Weights of a small mixture-of-experts language model, trained from scratch on English Wikipedia.
Size: 8 layers, width 256, vocabulary 4096, 42.5M parameters.
Experts: 16 experts in each of 6 layers, 768 GELU neurons an expert, 1 pick a token, a softmax router.
Training: 436M tokens, 3492 steps.
Below are experts of layer 4 (counted from 0) of a mixture-of-experts language model. Rows are named router (the router's row for the expert), down (a neuron's output weights, with its number) and show model dimensions 128-255. Each number is 500 + 40 x the weight over its row's rms, rounded and kept within 0 to 999. Numbers have three digits each.
Before each expert's rows: a language model's description of what the expert responds to. This comes from a sample of Wikipedia text that the model never trained on.

# expert 1
What it handles: Word-initial pieces beginning with l or j, such as L, l, J, Le, La, as in lover, latter, lines; also as, rel.
router:444501508518535469489479466531544491457605505483504520541465520550446515513452479579586515543504446588440462534579460460494537535468494521438525467459552598427490474500495533536513447512439496502470465491584488475553561416476493482484518461519491505459504505503527457535489443501516494560502477533460501533432481546431487495500493501499528534486503535516520501481504563536520581468445
down0:464522555523566451539449467471459559478482525509534518579490531498525440521431404453525576500523499475426479428541482509492536436583529544515505500546566474507594561487516514472487509503548501472512445504522501543474479529516519515513500484506533518526486479538450550520480520560473518486480442489470414473547559481496485532515501530456420492465530508449490564501519512485476524543578
down1:490473467502475489487491506495543548498627524620473468422473505559455494439429389547512502474488474465524437538509497441507525514470472521505534482531482565511439432499529528508462512515532482469517523463427456459418439442529464423523455487519561519580511416487547495506483514450486442472488521497497465564465506440434491457558530498485566510538461541436572481497512441488488505486560
down2:505559528449483498505477511415521503520505488512538530482464509464559488536428509503460490489577490517542497449456505490489435458517573573524446512517500538527525464505558542485485637489439487493478502489497488484418518573476486469501442470582424513560489501500495533494466505456525478483536530467509468428602496484491470606492544538467446492571438472522510481465440535422481492517465
down3:484433473433512454490458555469498495489494555503444457487466461481439366499460519477463509498533521513467549563528453514568469464425505489508488549517497535452449493512533490459479539494527546432508460517467490453504477473544510441494434452499514509579529526520531525537502539519519546506517480547510484460527450523555491504514514494506512496489494548494469504482479405537493470481510
down4:495527514546502463450521495500504500475474480482510473513474507518552489537504488490471505537443507456430490520456503512451436465566477414501523501475492476485478511461526464476565459531571435429449469479481542531464468594543512558501494516563489526477435463479474440488419443473488544458489543501548457463455511530473487546518534435547470450458545488509518485504527443520528500460512

# expert 8
What it handles: Numeric tokens in tables, coordinates, dates, scores and percentages, such as 52 in 36°41′52″ or 30 km.
router:471555489486443524500457408484525498455495497458445453452469440562547502522503530521451555506460542614501453432547521631468546492533388545508580540559540452535517502464542480536547543496508448462524566527550477539502500484547505521472609568529469482548547472477490546540460559545488480494475506543499502530496536598497496520487523442496446500550498491488446528533481502571540504467480
down0:441476426502469512491511511508501495501518510436508525496535491449488531436515459489513493514516521521515486564548488502497550528478545509567452420510518481588539521481469550495505533523554524504468506550530447453573529481434544491448545455505529524436519463535587501517538481603483482492545428499545482445490515451477514468601418546528516455493488516531524532524571549549513500448460
down1:531509451457512525529558442496464539537485553465468475517508470528435421412563520551464544499581483488487541448478447432533487522507522493530525455507497481454510466475499452447501448500507529509520516458448516501477592477490512526495602533449523486500568488387494516466394532464475479517450544468499560520488512477467490570459497486500500493486498574484478504519489485589463514583486
down2:493449524497456495528503499463571520517519520577461435453580470436560474559568519430450504500498501480488457530443474441476531547552517544416536484453466466517534525438459580473547534493547473515504525502532464497452558498533519488511438482515576528473496468491564578445541483552475564525454475533529568520495471518398488424472478557514515523421506494465453509533466451454544495559484
down3:511500505486472454524631448548540496415490533530477539503492558420465537583498459423505462528586539513502454515511478541559481504459564489401457518510491489457477534571545481482476532571536446447453539468517484550512454460477477477496463407467429498477549497510466503502533453549507598503529479469480468495501463488481470560551479437504515549483487509520501520524533543437525482467544
down4:455478494537502461380451456530405544561544473522595516440523535526498444529512486499526467561525538495499538498482469519535523481507506488487514537448537446459474495541527491547489477498488473484430485540481502509585520538537560469441539528505570496470486469546505482493536399574547560530519456486389582530494569579519533477477513453466437468455437572538518495473445508468509549542568

# expert 4
What it handles: Plural, possessive and verb endings that close a word, such as s, es, ers, ed, 'S, often in surnames, foreign names and cast lists.
router:524510550494558525499500468392522481511568516492485546535542518451516517518564521573530482515528479517518519528467501519555368494442539526511427507482458469507462468512492540485426537495479504522500500466519511524491493464386503491475559491508498469529450409566438522508499532477447498471462502505495545419511505510338545479484533517505449509511514519510492511465526489534493549508483
down0:462469497457544504504523489535518544521483450499464454494500473488481539529479460548482500474588464535495414514503487496417560471547485471513460491467480550611516550457495487452527441457510472510509569500474503384445483500462551398450549482507540483521513460466477570507520491510504520510458478495530502564556490502432493624481479482487511496539466450506408520567504496560452517506577
down1:414478475550519447535496440514432532498500469443505550511482460445472540518512430425505476572538429515548473474517552473465487461506561479492482491500463565474517539477412539459496571494498565516504569547461489479494513542500496491509542448439513445473576508570550516501417448445522514554545528519451498439610421545555510444444474582521536566494468503469510504519483515546504549542492
down2:485429451605451429481508540562513523494482486437448475485509515512464530467464518477478487514515514498523546507519513510500552517560473507520402482557471491487460479524526495484498547494512546575540484532512496430518483485496499468576507416501480542543554477532565521530563523557468478486474445523438414413468454490525496489472512508562471502521445544487491437499495470484446480505540
down3:581464513514510489515510460557474534509596492521470594516519501504492415503499507517495528517541575459532500456507486542548516513522449556551553527494517447563536537521503487505470491480492519544476555574532545535495593466440503475545459506492635564563511510491514474522553498495558528546489485566431504455549482504478484528416557535527502567514484551595498446507527437528406426493532
down4:462467501497484510439470469464530512633494479503557580449504489506505516512517557550459540522504537563516449402451503484488509444509517461567549468500509516456505525549519557486531442571470473553510442510635526544540521562588490489518462410500533483549537517519529475466491517417485472468495422519488493542574479516396503462439462537458471491491519462587446473465474474540523507474497

# expert 6
What it handles: Short vowel-consonant pieces inside rare words and names, such as ap, ol, ric, ip, as in Snapdragon, Barrichello, Heliport.
router:490525440505520450556510462548499536590512491500443442518482546493487505414507489552445500527471482474543460474495480424437557514485539442556487445525512467512523544496433464519446366449571551543422503488511483490508485540567517480549552510480520490453448438466556526502534469540515506457431539388541496464473490475482491533488465508505503475444497484547549495494544536418488501549433
down0:461484503432590544479535458490498491428465555503525564504468414447570445483518509539504456429540367469489543554465464540431528514467536423499558549530479510494492491546566485531580507523524497507476571475497505490541558518509489541500496440505495496464498529480440468534401518525427545491503554551500459466559492464505518524554527514509489498535489539541455519549496469551481456553493
down1:500577480469508495513521508514479520501457500510483518488531522434503434550514461497525501562504464483471538593519502491434487553471456570523503539545623508497538532493514468470483485483554452523455506506557482431528512547491526533596502591490438518541486533529476458463476548509322456443488464526517505512545536560566532488521521497559466482576543517515440519477446485484487524420506
down2:496492431532481432506537512549435569443482501486496458475520462515468434532465512484480518499485502538427470567493470491504553513486493480493521502507482490541421561451485436460480462502517493475486490493496517477430509536538539460488402463514496513499488511464495507539422537484467527459414480499529511446540469424445476542600430521542504554500529456478449545510475475547535500502444
down3:482526516516475558472473521502430529523473489489476516516509474566496444442406553509502479537423448486521456428511488469501513516494534591535515513533440488452486551499561521495362463485478558478464501549454477517455459574523583466463543505489589470474476498469473490507435509496574481526486466512523497550552534479506437501558559546470496449447484533530559571459487476510561514528439
down4:445506489474470511522574537575544516554514503527541547472536556468494479502540548430518504511514521561568441578498516535523514462520513433474461491459503491525531449497508532506475514482456451533494530497473553501504450607539462489488569505512524475492492460532461506435488499512522508478537490451536520573528486525548472467495403453497544522506499483511453552518477466452489469526520

# expert 3
What it handles: Auxiliaries and main verbs right after a sentence subject (was, had, began, could), years like 201-; also backslash pieces in LaTeX formulas.
router:551475559485558551520496497385528493526551504488468545534542526447523480510581512579552487459532474490522507576450515530538356496483525565528402529477461450453438466505458513474473509501496492535512480483541518524508489505392494479503540474486508462525502454582463540512492540451457485491421503521470554423506514446358531479500552523508459507493515520510492500483494489539479474505533
down0:555565551468473528522528486492567540481503499475497540528542430487481504470488535485575539554542484497578489434507458522486566528427495420464472502527536503510462463427494482556493425496524441509485511452476496523519402531463585510528481443495579513519585488495536405520503506478482480515555479499508560453531504528520570501479488494502541517536555486532539537475507498509468408500521
down1:485572504487502542449497488493483475412498473454502453541525498466485487565465560518500505460504494538483530503513536495468512486484498448482439505503459535557499489420462568496473522503518514478533542533453483539503540520548549422533532453508554464473536646466554543524475481540499448525552465531484568490539438509488512545578562566474521530486467506555482519474471505511449501491544
down2:464438514461450548466549531470475519526492494560521467434504468549502475554456566557488512430477440499442531495577515500430503579549485540489492507470573510475556470535494509512491608463539506482466531435474535473538478519481468481579472557569470486543549507446489463549482567489468406505530547534475513525476547506474541470444492480423484549403485538509473530471525472563495504474547
down3:537481511516441508412520513551509479494523460504547526473484561471517557501506470509485512498555479519467524447471535527632470485429520523539530558449489527537454475511546474555551507521489485450451533478512467541464522539504528558539503544501390523507553501536498559499560416557527509561529426467531515550453498559464506515481517474444457578480505486490413448468549534544480538474505
down4:416496496503402492535474505406494514443476500597512379525475514537497503540478518496491423519505479431542451451467446542496515487523468520479550409472468494471467516484441553488519503510441441469551487436459467506498523456525476532516524469491533516499526452485541504411550453434475410533496534492530579482474488433592533555598514535424521456483483515535524473505548497526491526552471

# expert 13
What it handles: Adjective suffixes (-ial, -ical, -ional, -ual) and words like first, final, Total, national, often in headings and sports tables.
router:483430542518438543482495540505486486465539459498524516497476488540435448498448492419518498493413422462509537460501527588515454473485475444503504533477490485532519504525527590489542479491555376521438500468441458544559494500539460494504456491531540521524458554449497529472520489468511528526536496533507454545482501512550532508530488432473503505549451528482523531492555521519517550578487
down0:488460550477589518473429490442436542457541545493482521520497577510492544462458490474499455561484487479525495465493513504559541517575545478513480535500541434496483486436507412478480589433417513441494534525464503504550456566463498465463493467471505507551519546515512493450476491564496515550430533568577441522463445452517504491441527504440475533521466439520453454511512511531523520516535
down1:523511432499489519513469595437506495474456500540470574461577547560482503473478581494487520450559507456508579490536483534480456448502504545461499454539543549580545488540562552586521558532517446469512510492538455488516484502488500551497582564552516500539487430538501533417560483555536473477453515568495428498455529521504470491533526448464510490579510523542559530507551442442465520516481
down2:485588501476470498455488497561494485536534550507498528503536497502439525559539554539442425530468474534475506508475437521495574547578568499490498451543454471469496480500520556468555467485534523500540483506500542558485542448511506522450510540529485442490547546452485508470535524492463422605538487450555479542473569549477508575498456507506445527465472509518471511494461487472506489475465
down3:466475487443504497487449476509473482514409536540512477547570499507557517581488517482461550451545476492440503535469530524495504525570562456442558540491533581500468535508501465496531488423557479459508541467448520521506504499524508467505434529468475567617463494574494450508510460550576498563475475593426529514455485501506499494461544510471482543458483548525512498467527472553477518512475
down4:491499518448446522473486456490490483488544513477531541507508569499448469576557453480481486387541544576507517472543497509486519526446545443538550470484508505533547544495453438550497472557520560490449529443464517501514500488495483524444489515463545511528463534506522482465498569526538527473508496496501518478509466509445491470459508436437471539512513531477509561446475497509516493500544

# expert 11
What it handles: Short syllable pieces inside longer words and names, such as in, en, er, g, as in Latin, Commerce, Vágner.
router:554528465471514463528569553545485538498406452448453516447459515527464585440501556508536527540455452411574483509493474478498512481507516545537459474548518494530475518487481481465525494490482459454505460525520526458497488553468522513495424458457508489430505492519479545517499485478523473436602580507479459471468492471569478493492511575498460462528449553456485534524440477430572555546422
down0:444553462497494562515467540532504482474501593534508515568431444494518521486484431541549427527585454483497520528509386512508564540467508487467543458490474475550481477473510502452566462551546515497498449512574525509450502409496526450469471436457530536488553479467536504486535449523526456464580502447479518470563481534561536466510473522519526579464480496585488461502520496453475510430528
down1:497436504434470546597569471517479483530486452477491636570509445473579479441508343487495544543512516530468540496504562540525428550509466515534462459475527535443418460550501531480464501469519426489494538521539504479543588562484475471600479519537518516520485497561499476464526522546495510420440504579628487474460490489530467481480559464490451488483527514479472505482508524478482459489514
down2:475522495456522466585484468598504529456534544446500484514521500564524490538472510492561448487456493508517421567505490482502571526475514522434478489480498584506438531460490504502460511517491522456524511481458447472527460512490475477537463570555522499561535434449521487531465539546507524577534521506518485513499442547510498487544470539446560494509482615487445578498511482477556521564499
down3:521461498520476465471480511461533488504482501466505503534478531490520473491534488496469533486426418501363511473484521496517543507479513453482460551544468465425538532548483531528434457421562558529501574384564514459472519529516527507485507546610486506514556524528539516546501527516464544529519574409502497534482431501462523455502511490523528492514550484502547481484533494504476477529466
down4:447465474465433516469442450513491543460538474552456521532524532487465435506481448494522529574522505508471493493453476568545581574526512482553498553495508505467550550539547465454521560521486547461429463483481424492481538481450423485452460425542457569572440471457523458430449488536505499437413485500482489495496449406478492554438454518470447536488551489507512458464465492421466474534470

# expert 10
What it handles: First pieces of words after articles or pronouns, mostly prefixes like re, con, ex, pre, as in reign, reference, touchdown.
router:548510500481510460463546553574396510613451569525541464487478544495511500521432555434477501478485479490406553470509536578487499549487417485534516483479469484508474519510484504551601519532519525553572519533501535446532426413449517472515480505402546527492500514470482483499519481458528475463495487525579522522512482469413547436449396503505520505449517425603444508529502499527470452464515
down0:486519522505515472588511482500512486462547501505455525462527571516468483446513489447451451554498505499478481502578528501437538440513422481532542447536511500580477522544485497532561504502493461497464461514521456522477527435532499590506498474450583500514495506588498470500519443462442536529446466517516481538522508502547494422511503510415496478530493512466467556491490500518493414441546
down1:552512490420463475450450452487543496541491441472518473499571482546546518498543494448526458513484525525523421528419409459504455461459534522492534474479536518572477434514409517491507502446482498492428478470599528453566514525510520458521524523532503424445474501448499441487481498473513488425508507494542517515469500484498433558515454452554571528606538552489517464504470565483518542560453
down2:516438494514510488486523490433469415419480484503513499492524445502417534496571485525516517445428477470441521580485479592514549493474472570486477501420506472496560427563577423552450496500491479500438462488541476506507526570502514485509472516558460449534482470560550451489612509464569472543559511501522463548493512485512554435505512468583591541513471491486491421502482496484442539521465
down3:494512560420410466571475558422451506505504401526489460449473473442431493445569488482587504528461508522540519388507505519509507473499546575514514449476507503533511506468497498561525551557621533475485564403400482514502474449508490537480494500523561499493513490429514539498546518520454501480513518497487466536500522516557424545513506509492506476525497505470394453474431469587485533492460
down4:486486427511470555535517467547474532499481501450560509535493465505492474579476492523453546498462473486437519556541539462489552586520483445513504484482576492526477482497469511501491541471456479524486452528532549525507507424570545434445543447436573460546518506501506505481445395562502544465552511476493461508463520467582479514492512523412509494585556522444511467471502482491531468540553

# expert 9
What it handles: Commas after place names, dates and list items, and joining words and, but, while, plus table pipes and semicolons.
router:550501478506511450484432502496443478464456466511575540496530480459573558526579413524417523561500547470478522520588523465475514483564527519462508413493529559472523535539515496476449545492490482471474509510532557481407565544535501488467512500490469478475492484512500542494533527523475523549494443543554519420482484528533463549501582467515413461457502519460458495486435451511501523469555
down0:478575525439593510515451500485417544468507415514525513453576446529501541521472480523474454491480499460535487516397532509518513455534479527538590490518533476440462446566486482454528558546505491520509552555532539529480465513518469495479535507564519553482486487566494522535478534446446520535473515534440546431538525464517525536458450529597528495481494469517444530499516515472471484446505
down1:456489494491426559497515487483504517554524538453450483489497495484490455572490520465472499527464552505483564481480472510520596510506506468502469528473482471526472416424474580493565427586476501481495393504491522425453469486508418478487514516463520503540546568549567427458478500462451503486498503515488428526493509523534480494468533509429455456523553504453477484487449530483484527473452
down2:419471461504494541541489485505523497474600464385456526558522540503474483527439480649506489504436532505468470466510466516404507490513571587579484520492510431460545435544525501456494481422537566489426555530550508487438501426541493524539442523503508474493530504480552467568449522469534476482533496513490524476475487526473512502537499538556512496494479465589499474580452522498456484510549
down3:572509541514490523481512539503523467518529532471520455502523565490494482493414565497484514513533518625562516460450480480539409493481472569466503523586462520478597542495484518429477517534500494515476527534509521557533531571506503502487534482508490504475505530424547467458453523467501470476463495566462576440491482484455546512540492502529525457519515470482506507484517503461477510448529
down4:464516583474584531490600434506451484426525476478493472494533470538473508510509519475498495538492557487596462518512492552455522445498526502524477450439511494430537509622470487515527519517431481440512447527455515492505554461464474451527515453538428440466498413462453463422454501573513497473517520505456486488597519474513466442551538407561472530454482549527488452569449482477559496456561

# expert 2
What it handles: Line breaks, periods ending paragraphs, quotation marks, table pipes and == section-heading markers in infobox, list and table layout.
router:549479486479546534468491453431527486506519513544571528605533455539475503573581425467493515473547542529476574513506520464484513491544504454364425427493469568453502442488463457481546514461499551488461517487473474464470526463525539503589524497502519527428518461530544438488496498499495544536505419469484501554538484474555483485509542565508566525517552472457479449544473482496460428500495
down0:493513493548548541497482548564474497503528524503506521558492505564522503516452423567502516401465578490534445550450482542457489430498418491537500501547483503555553452452489483479468518483552505489479526429512585497505517563509445497483520458528421470563393588447522499493488491455474432504500467513469512460470444520504493565465497467449503474469480507484582484536489477544456499525533
down1:508491529521429507452512520456437509553505515514494542479492561457488489444522465467538475514550484474523547539440504550435531473510518489614517486524487546455494535496509465479528483415560488482497443454564403522478511453505508469494457477492535517475490488445503491498520545538441532467480532487494529452481481493508440519536428564484478417444470421520550555512537509537459427473457
down2:489478421463453545496512469502490476509468503400545501500467441511419540480465487488467454526476473501436483507548474477547464498481557572530477515523505428491562502478551480478498549501532509406511479475535502521490485461471484466452479554529514531467516424475507501523545539459459505476476476491521519466546507513512569521479427511495522434495454504480505527584539489477466537548515
down3:496495455468536488445586461487551479460513449479533534537565457492530448542493491546481498483452502532495528487466501544595431561481490548475477507515464431465545506467533496483513545460504477531449526554521506491552546471470519464453511459469542548542538476520575463512421534437519524436571528489551519497536487526480509499477559508449468525541545471450515507480512565496476437486507
down4:487538461415511508479555496472485527477480508557550552514528496537527508509453538546494508529514463523494514613486493579470532514474527505399574464517566518492518517497510501519530522543539597520553561513519480542474526536577499523512477590514460500453518543536507439564486483520588521577515522622445524509561600467486471523527513513542450521541487494508524497541492507480468513485490

# expert 7
What it handles: Single capitals closing country or state codes in sports tables (BLR, IND, JPN, TN), and other capital-letter fragments.
router:434504534456495560532461479485507466537490470477521534474558524458505492460586447502517486494481516545451507573453499475523405513492547448538490516476528594389474454514508480539437522512492501487493437476554535501535553577482468479513538535453469465434495490527459456544495510540508512496396455494472541480464500523486517497486594477505508488491526541524527518494475479532548465517469
down0:533439515461491468550492491474548510517526527466538510559540523524468532488498635563499489464444487505552415489456531571477513443445529495504489463448517554474496498474550534543536507511486392464450456506590493447509465568535446530508522477496427461499476507409425459543539515499495460508477536507444481557532458507448450472451459530446503536545498469520536486519514551498437510459508
down1:435464469461458498490509507570535456443483487493518514502466538546422513479477525487453459491421478498462479505501469473523515495522474461437521521524431511531456470549539485476455511512525483468475477456478528484500540552514487526501477475490446452461486422485471466541476498510593536533507481484500521512477442493515487543510611498586518446467563489513483491492406538474464493565450
down2:521512486448457444482597446560516474524533477429472464545535501500467494416523424433506463446502450591499506444515501379529516478529457462505488528518489455477520440508485492510479477415475632480535520478473495504541480486495548440471545458518547526518499511537485530492473520468427515484493465461539480528396502497489562520456416475485452538488517531597506593516548469431540527438547
down3:431480465536490505586546472549560531531504515436473530480543469483473424552410534568489527513503478413520499506484484486453488442569508422561498501531445556460517496534514489550551462494529479446508511435535520533524497552473458515486585463464553530468500480437518454511528525426529424517501474515456513500544460478538503480559547547569497490460543528534509514550522474508505453515482
down4:525513556586488416458469547432467489528454495399516533475511528318488482507537487516480538555525507513511389444448547469529477504449481482486525483539498533589516500503459547503497447487523510617497429554485499492534438562445488507563495510511507498504469554418472475553461555462466435505536545557576487499517546458550432520547469560460480493527513490512534496515492471465529444572534

# expert 0
What it handles: Ends of common nouns or noun suffixes after articles or adjectives, such as film, team, season, War, -ation, -ity.
router:461461476548425539465543531488477515484474508557493497479421506526537428481498543480529421492485540468475583447401536545513539483448495483525541428499492495642518459511541479506454514563465483483467515443442537515537467531487491521552445531498531518559477530463540436470534511487551548597468522519495455539560506521533491511518545462523536468561483456496500463484504509469507478495522
down0:472406503516484574515517430513499518538475478484549474531464440472535521473488548471480517498546529532458555510535522512522525476514553569585521490513484534507406390589532523503492566471540519483523499480487509492494476519517524582455432505447443502579546532504487552448481484488548464575541437521547543487548498547536527494505540482511476440531474539478431493505422535486519470529520
down1:464484526524586475450502457512495474447547458523526457543480522457462499501557601487489531502491473477500530551560505514530545498541514474554503497447561509527473490462544498433511504500535546489503462502433449538554440565498472477426508522483468489543490584463483521480477496471437487516473573508539522565452529613498561487476574485526548541496459497543496552539504451426530503546459
down2:489523510490498594539489559565497510473549520486455531553503419488483478521484445448486527525499490506507544493476418450527540477491466450590493468522447502594510453542491511494516471483534571466465495464528563543493512481456521555539532537461439479435530448527495435476513559453481538506513450487488491465493552502567484462477536455480432439468477544483488547514371482548524490502542
down3:588478488521503450561403499542513555493523575462476549511522483552541470489463520531500505471521557521482543532526516509507532484485436454506491634499509467483529512504419447469445484442507526495498494486425527514461517499567446533460484515489579517469507519472520427409469475456571458436527566498445460466488484535504526547494415452506449450514524499540481564453476582534513464465478
down4:508436521500429424557474518462441503406531480479483491536491548559482485503545516466510520460488510497472523503549386478599523485501490527531515607520520503511593540454494555445488442500519533468535480504509438461493508512519503485469516537443504539480509477481480399463465499528490543503531440505462490516508494424544552499506490514556461531543481566522525436457463482532487481534586

# expert 15
What it handles: Word-initial lowercase consonant pieces (s, p, w, r, rec) whose word continues in the next piece, e.g. rewrite, recycled, familiar.
router:496484519558448435569471470477544452504486594460554452507500433428426566568437474422485467423547506560537484488520476463586515528446505542476495539489463524519528550454527467481511494489508547484580510526478463491436478484536484512497568553472475556542547556457461484439471499516488402447468473443499500509589494487505570505522422568481554548502583495533529460491499524461468456462565
down0:468491490514472500476489546545504519549478534510461418530446422548482483550533545502432512471538559504538486481446499480468480425411483562522557523477477441506490507534573503503485455526558542531547567520469448498458501543477545520503581508535496470459472556384518467576459443511603544516459504484488481499499494569489504544479516472460437534547481545519516531545480504492570576497529
down1:487500455470535467465549482547542528533492446423468571470479544466430469555578500532483455551529478506501524445457488573501423544511503509534519531450502548481518533430529515507463534500570483512504534475535513515555484489441573436525477562516510510509561487502423475411522518550517572541503453505427561481464455498500455553581522467508482503532461485444467509531518511435614462468503
down2:489515467487523494509478498485528454493435553503489515499576505533569460514489503505475593505496554541521529490420477415479569489462482427516529547499493519482526468572480543545453512465489502468475439562507600494475538462548507432514413530436444460471520415540475489516468531449526523447530503543523535568560512479510488482534520491502462504472507477482438499520550488508502455506446
down3:457498490478479540497477444534553489518575460460464511485498480543494533477422419560496579544502467516470585480511525506465492518497490528500464466525544471504465521554553541484436475455472529451504496446542497495447486538489510531503523482567443488472511515390554552553435575482538495492477498500438485497481480483526478459523497481524437523548548487486481488500585570513528499454490
down4:426508540461454463513489512503403508513460416468460516550475486500505401506574549554418511531571534554575551506460595512420460477573527502494483500528554522396565538501461470481573538522486430541533517495513486487459521499547476474553505506509533486529475476453548505465562509466460502525491439517516513474466517525514499508551549501460471467458451481530539466479547487512480503460625

# expert 12
What it handles: Standalone space tokens before numbers, in table cells, "age 60" in birth dates, and before years; also dashes and signs.
router:517508500472532452486500524544494491480563580448447525480548474491543457560481585506513502501527520538485455494538528523486443534534451535529553546514503450538489483484505486502487548587471526479537474545482463557437595502560510532496506467554443481545534536508520555504486476536515431581565450502470479478499476425498507477490565471502540504475491513476555525487490470527415465492518
down0:521497503462461456534533589593479576460522515448432450510552463455495468536453543511463528496467464491484530511563542553511500491591504518484523531533545493614509527496487589547449518498545514473558543555411470554478532473480489433497489452493519505534542493460472566494479515487533493500517536506465475538599437526463479534413555439458563484516519514448533518519474488519547564509536
down1:472502563484501484545499510561517549451538537427506437499497442439456533451508508496445530500489450447471544427510497557536505475585566495523470483497465487452484555467484456504506472500493469517470591492451469596472475516440505522517537472538487465511445520535512481498474574504560531498502471509525509460507485509474494425559501481432508499595459447519504562407488501476564536513551
down2:461506520474474482545495517553492545445440537490458461449516490540557478523564538526463452531587531478480449458518516512480479446482462494559469440627475527490486605572510517451569572459499448439495502470447551492467536539532515497538569494442526521527493508496505544455496527507436496447523529528485511430408545566560527537516502439532480443442463413461479478477505499479510439463512
down3:567540535448448474494439503498531522518516448499477532456555482462538484469531574556474517506430512497519449505505525414578513497483446444483477466543437578517481486472445548519572522509488452587545437483509572478544498440532474557462412552550468453447546461545516533499446490455515417446406484486514429492510470537536526521507433475450511498489495511508489563501470533533542473535520
down4:557439488488470629526511441521418467500544464472582486539468502452501467515550517479486522527508485483514503501500476450531550513625555384463473485492504518448478537499507477485506509449543472418532501466527532514504520547518531487507536481549477462456544518506500457436472496495453462473451436567460514479489501542428478429488546482509509492506531532452433485552454480523488518459450

# expert 14
What it handles: Prepositions linking noun phrases, chiefly of and in, also for, from, by, as in "University of California", "National Assembly of".
router:430483527526522539477515488523538515519500432502550589456525566507544530494562419535486524548515532485424487538452412407470475475474473495438487552505484469418538533500458577533487500485487499606552534459623575512461583524443498466414432479565505462551496476523469506517492545525465517485540495507523519488515538518480452524535387558491488537511514498508489499509548479486567466470527
down0:553541500573467532498516467458453436457461502484459435469515492507586497544577425536492492544517466540500487559467476466478498419503430472500550520517497535521394506540486506475485454504490545469505517495522503464538490595453485417488525461468492584505432526515429525546457530546567437560497497513512511492524466468460448467523525504481477485501585565466470451553579513478523497483407
down1:482495405518481485500476510514503531529468457438477524523535525550499499527500562617496527524446507325507546442502534531550526517459494492584513547450544476515443513546542451517494531460464471503532485515468477575493512512516527533463493496470491532432488565499500473538492531513498537411480472473488451504517471489446517460482543497467447416467474521533516504538466579512526555494533
down2:504536507566586490483461475464563544511495505430449452445451480467537549506479467497530498416407528453542485485456499496525550517496536471483521501514444448595513505616487433425514507491461474567477536495539506497505457478483460460423514543473467523531489478544504538506526532480543487423469492519547466463527444471453474414591509478505466438446469491515503474519401546468436487547528
down3:568473545545504474479473424486428447467521461464471467517383475564466537488488475519538495475474522514452537479515538554532494512520589550514472495555495506455513554500497490472561542480458494534465527508432538509528496558487555533540517556495440453401481477512462453512449502548502540495501510482534513482456486544476513466453457556492514593586438435519549491472478501502520419484470
down4:486431481466511461456459546506509512423523507477550506574512633602535485499508478493547506497423560497477569558497501467515482562451520540470524542520464506484530482433523509505533556465491518477522496442497513533528516485472486502533429535553468466478631444556536579543419472554507537516554498495535488449583532529524550508483451542466493430516487499516540463446570477453534496475396

# expert 5
What it handles: Articles the, a, an before a noun phrase, and pipe cell separators in tables; also phonetic symbols in IPA lists.
router:533495555488559547517482488381518491532553490482456551520557525427501467511570508583549469464526471485513507583472507537551366494501520548535401528474481454434443465504466520462472519492490499538502490490546514504514501480401495482500523471478506467538501458573476511504497531448463486479429508520479550436501517455355518485499533525505462507488513508521503496478497487543467489506535
down0:551489538508563494395427469516542581544490526528454505468589490523455504513478525538539510518512373573526506446483492458474591551562507528530490500525461500506585487542433585526582486549567493449563518529489511452503498471463504499461520425407481487540480504487431476543516408503557579518531427495529482478537448480466479519517488516486477587507524555477545519563525457496549555507448
down1:519505566482424559415545551494432513492534504480557436468515413520480502524505534538474499545452488444514542428541490499498481522628555477463483548433438535501493505501510511450478487522478554488468521510485503471517513501533494460446529446526515539502512542525552557531444560524495449494548568482499497521513540526434532470437581493433548533467508481460472433548519475523456442449479
down2:561519485554503501503480444550583451556478512462551502490504460536489505503551510498481513476455564526510517528491402538468512419580527477516517565446485483563528501524478476512384478466526490537555456456464505538511548463462527488495542561485462505525491524487510496454510520480458538539517470514535476478493588472438499489512523434442476498511529489561523489444400461532643490470553
down3:601468567494509558474520526526527532489479516539510469541520530506451534484449563545593538555488452463584547536548493468528464461446563545498543494486548546466521470541414565501457541486506505546506474518530472408470564525493498562459545384585492518456552503576551479493450467441468495516519509509516555480586533473525547489386465525530517578540497524517506523494532532486529557519500
down4:455515511510412475512494540426469541529502477514528509545541500507475526513470549533478473503459541480503515594498493484470549578502528481483600430475516524418496465516481509432382527483501525523510384486506513512501532519461449499483506497506537462555531541507505590608508527537500499545537451444447483448521502475515474526511602479477518468531563507490480468523492490496587490485517